Below are experts of layer 6 (counted from 0) of a mixture-of-experts language model. Rows are named router (the router's row for the expert), gate (a neuron's input weights, with its number), up (a neuron's input weights, with its number), down (a neuron's output weights, with its number) and show model dimensions 64-127. Each number is 500 + 25 x the weight over its row's rms, rounded and kept within 0 to 999. Numbers have three digits each.
Before each expert's rows: "mostly gets" lists some tokens that are sent to it at least half of the time. This comes from a sample of Wikipedia text that the model never trained on.

# expert 5
mostly gets: ").", "\".", ".\"", ".", " while", " where"
router:504484496470467535523444440489521499505509496542463532518533492473529528523491504515510489489502490492489475537485528474463505549479492529478482481525501519511483501497526548493495469513508466
gate6:512521535482511477517493511500563518506490506515487522488478489496511509451556469468451515479516520544503510511483488532457520504504520482488522473467496516486484479437488484477473503510520495
up6:500486499501500472504501484519547531537442487529489516475504462480508534484504487491504501477503481530514500518482499538463517514520464521512475522527527472498481482472540518481472499506502476
down6:483511455465472453467496489495512535484488504505499490522470489487586507530487507499462463509502496509474514525504512538444490517558472505496453481473505500472526538519453493492535460490481489

# expert 11
mostly gets: "P", " ==", "G", "S", "O", "H"
router:505513465497460541534511516478479500477542512505501470489477527509470488464522516481481522466478498518446513482473510490527545520492503478512514487486470499505455538485544458505471478507499518
gate38:508499547525536541520507510519482473474507441457521490497455479491488528474477509544529508510520533499524481504453498536535510497495505431508557502492488505458459488482532510509549541463498483
up38:515471505493539559511534505508494492509525513510527511510462486542496512527526469524485487467487543508496522492542513543509517494465486494521510485523487555515486446514502507517516478487501512
down38:510470518507476489510558515531501528506492487516510525503478463504498524492508526580512495537483534528491464463550498496483501495503509521461505506480469490541516486518505519490510460486522499

# expert 12
mostly gets: " he", " who", " it", " not", " but", " she"
router:489520512505497489498507503487529465516494476543519451495485491518533520533443488521536536516512494474479498512478486529519463511495506475491450534493513485497500514523465531497483507546480534
gate6:487462517498551486494548507547487522469496540500496441478516493492485514481493504480480511499507525496518546520498495524482523528523480531444469505538484509529519516508500483520506505500515515
up6:487533520466503504519513508488515519461515517498472499486501493438464554507482501482505503501485518473472532543499484548499494504474484495502486479545548522487507479496511442504506495485505508
down6:464507480521537553501570503472507508503506504496525510555508522488508508470510521447476501513473501535507521497507504526503498548503444529472495468473502472507476458503481486550463477499529503

# expert 9
mostly gets: "2", "3", "5", "4", "1"
router:507520500469479529506550469528496473511525468493514485483479534483552517481452515464521479527512521494517491528514470513527507468553500497512536529480494509488563494488519508517466519428498513
gate6:541522557505527484521498558465524498505478545524513466520477500497464520464509517527467476513506488492552494504492485501491475519488480486524460485523471489482481489565485533501494492496496529
up6:504575528497538554497541523497517456522474543506518478529518534490490466501487480487506445515512481469524524524462501496502497477483508503489521504486517537552513517499495524480438503447475505
down6:515490520487447477516531502453467479506488480537500479483501492521439547513466527533470487555463492508532502513518491466504498504475482494520485499510540510520471511546470506529534534545463498

# expert 14
mostly gets: "lat", "mp", "tch", "ir", "ol", " large"
router:513485501543511528512510566515473531500533536450543501489506481517473491468498499482526498521507504516515505493498480510530469452504464488473506498526483521500517489490506485476503477482477518
gate38:484534520538546505495501515477478508513525540466476484509493483509513484495489483443512492505464506518519510495503475469495508479494524492472452486503517500548484481450516527477515512437531469
up38:520527506540486508476525502501484499544509515499491517477481458509503514548497514488519501459470493525480531507468512511557444480478543460479515505507502500492519499466480499498547531471499527
down38:469507521508486492534537497515448519517506530536481461500491524542493524475485471498481465521498478502519485461525518450486477525496488504480534492495498492464504462513512485504448510502527511

# expert 13
mostly gets: ",", "),", "\",", " and", " about", " within"
router:492500471504485534519475446503524485512466490473473531461536498472498478541491483521505468491491513490501498502470518461482511459467504506544514494525502503473471450511503496483477479461497473
gate3:530512520503568473517471511551548518537525509510534501513514495494467469487499493483461532513489468554491507554485505489499470433479490498480487524492553538480498483544471486524518521469502527
up3:502493464531530512433536525475459492474522487505504512524481483512497508544486511495518534478489518545519522520506509531479545532501447499467471501509450497501497524491485519505485542522479462
down3:491479442517503460500539510460516473471534511517534468492486520512486491481530466533461502492480498507510499494497507538507479506475526496533512500482508527480465484487523547464473494514512508

# expert 1
mostly gets: " city", " round", " state", " head", " land", " District"
router:548512516496511493540537489495498512531473473504523508472505537503485522520496499488453501487511466496499474510564500495517481467525529464510516473494487487472501479502537511497474515499506506
gate38:485478508512513504525520519519495509502464476491507418491503522468517481487534523489508480525540505550518510506515501509491510492515508517468542489508529464469471562497467476555487551460491484
up38:575512451464528525507502562524473503498540519458519517479494497526496469507522506488532531526502521521543522507529505487478505549478516495498477519495472457488478521516453530517506494473485508
down38:501499480501495464493492498484499505478497519485498485462534490530503510538530508490487463488490480496487445530496537490521499535501524496457496557513511508478539510473463514505541436498483539

# expert 0
mostly gets: " Love", " My", " You", " Night", " Little", " Sha"
router:512509540494524460481538480503489445518494503543497492451509488539457499489473517534473481536479504480487485454512488492494527504501495509508479492490511493522514526510512472482527512498447514
gate6:476499524550468483477522519492528458532475494517532483496449495553495518493471491508522477488470507515511527480474544513490469513537498541467507455521517508536489508506483508476515477503485485
up6:518496502532528502526455543485496553459525516496491497509519483488574502563473478483477517508529520473501492519497501483504503489499493530521476518494534512505482469480463497482457478509527470
down6:513508447521463503530500528477529458455494529526510526518476467458507492549476521507481482514505473493537463512513490418502492507492500505476492534506475500491517465454523474517503470514512537

# expert 2
mostly gets: " Ar", " Cor", " June", "ส", " According", " Mag"
router:466506520489518499531506514513513547494479502540503529502522496524485502502525497465487542546544502505529527503519471459502473533481530553493505482498486471465489562502489459493539470482495513
gate6:473499480492494477466514475478504495494496532491549522515490503499493494468520469478531492512452553537494477503472528504471490518542473505480470481483549502536492521508540527535518480458514527
up6:514545566516491492522489479501456516509515504554515515493520508489506532508475510483528412515482489459492477492518512495540440497488483503509501542509489452479501487489530482501505487518463515
down6:502480504443491515500526478526490533490477488507491471474492513480521487516498471572512509493524481492490519508463498477485560512527462462477501488494520499485503489524522508513465547520508520

# expert 10
mostly gets: "|", "=", "|---|", " •", "Scientific", " Born"
router:534521522470497487464458492551523460489473456516509485511464479503518513540486499472498517485519518518482486477502515514458488491516459503497486544458517474480490464489518465470510513487532465
gate38:525513486485496478468504518515504530438505501555531501479490508516481498520479454532448468513484521502474450471491495502541490499503511492513500531521489483515484483492504561535506507485486491
up38:508521473466435490484488580523516492492496508473533536521474491532527479548472456508494483486468501485447452465536489537528486518463491482520520509512488477511503507489495508517463507515462475
down38:487500472507508511520511472453438491510530489518472484473547461495485512474472457448517489484468499490475546484432446485461514471474509505523486501485479489513504527526485514507518530486490527

# expert 4
mostly gets: " Labour", " Swing", "kh", "rk", " Democrats", "bul"
router:502476479483476505487501516509464540516522513482479504490522487515516481467522504504449535485514472490556496541551468485496507457521516521479483482546520515501502511474523546548481521532480486
gate38:531466490503455488537566511532500494471495517516480539496486492494439536515528502463495501543546530499484486479521501512447500499502459466499500492491516512479487507518573520490470539493481496
up38:530483524484452507501494488455506511485505593490515502481514495530464478482489525490481501523484541473505496480514475505467489505512483505492501529545513522508516500473448529494488492469527458
down38:496492493464489470502419531463477495531499436489542520477515446474497467524508507502511494494519494478481508517495499503485487498482494463514463480503544449484499501494517479496488495526507462

# expert 3
mostly gets: " New", " North", " South", " San", " Royal", " Su"
router:517524483550472543486548480493478513523551465518482511499494522503482477479511506519492435486523543442535530524571500449506484488504509449513482495530528488493492482517525470497518513506516487
gate3:525510565464531483524484526510511486501513507525493436452505499501504523510501472481545481483456500483526492477491498531494486440496443482494466533503499524504503465492521499506510542499474510
up3:458482462486455485500478508504459492496511521523537511471460516490490549478460479481504533503494473462438496495480475550466499475520494503477506526512513484526502530444459518484477503505468488
down3:499470512494489519526480497511525526471515466466476549511508499524511538471484510514499478521571464477523520518491453467523553528536503532517504491495507483499525529507530503507519494494544486

# expert 7
mostly gets: " a", " the", " an", " released", " named", " Nominated"
router:470513482519541452484478496526477477454503445521532479475465483483455530498512497525459483520465481498479521486586500500461517512495512532518457487521519475510481505514539483497496516478470521
gate3:459528520490462499507479509531540473490462466562488450483518543503485521505461534494496508540468479492471471509542509508466465515511507477484480486519505505537504484523510502531498519480492511
up3:493555577495478503499470500511523494502465501500513468462532551483517475496504536479483491497471498457477524494521522512506481527480514524454491506520443473516507495515477489511490552475513540
down3:533522509503470541555487442492486512530498502493475480485516507445489491480511513550480499489485510548454464529515511500515507557503502498497518486498512507488520507523525509488473501513510515

# expert 15
mostly gets: "%", " km", " kg", "′", "″", " sq"
router:503488505521491512494504492448509534502504515458495478469504478514500515503536490454526474504461504523503493521453463500495486521529498479502527487469498513484503484478499540507544487528517479
gate3:528531477595513507550529499502511473498511511476521489571475497519487518516489538499490497531508505500494525530521475516448473493476529477505484546520513502413505492524493472457504510473508509
up3:559527480532536509525491511513513515485494527484524471553503508507462529509526517509491515517502457447520513550526469501470486510469536491516497553498472486480533475514488467516513496480514483
down3:481508447520536453466478502526460492476475505501510492525494486471507506484488507539484515492487476471487471476477480469454504503494501488537502526502504521487469511496465492570522474534469513

# expert 8
mostly gets: "'", " me", "’", " con", " war", "cu"
router:510508521523524503463499530489484476476471523496534512554479538497512482485504485478510493502479513486523532485464531551507504511481486517480545518512479498547537492494446568543521477534514515
gate38:504523471544485492453507505502477496441522515502483510508496504459517523513509526494500496493500508525528521490518502518416498511517522470471469517529506475527516520457541466510502523480545463
up38:515490500493492531499468499498506469500548524516490534504461459505506532473524490506479484493526481462487501492518497516476482503531491505493519551500545487520444498483503470518468517492483463
down38:534510539439492490495533459462467510474518516561550560495520484506492510448520510525476518494490478499488496455520472490540531480506523473507500501507490445473521458483538509443504551494514481

# expert 6
mostly gets: " =", " use", " found", " built", " information", " form"
router:464484503524497472486538518494551535497495526482468525544525457490476502524519512524530446450498481532486475520480503546471503507515528483522491488490530536488512478508463493507524562483498494
gate6:499535497501501481533492485473529531539522518480523479461453513545497488534477531481529506517494449518491502468489482504474493497523464529478530539504502507510499511445495485494460461477533511
up6:499513445497489501514523521543464477471484529507506529506538516498438485493500507466456508515469523478502508453514544462522505483482519477489475463492503505471500518506489493536544483535498453
down6:490498539489488555524521556546518506461489507507510461498507458480534542529487503400482512493450523509509486526500505490501491480461505497489482497482473497520525512482544522492464520473502459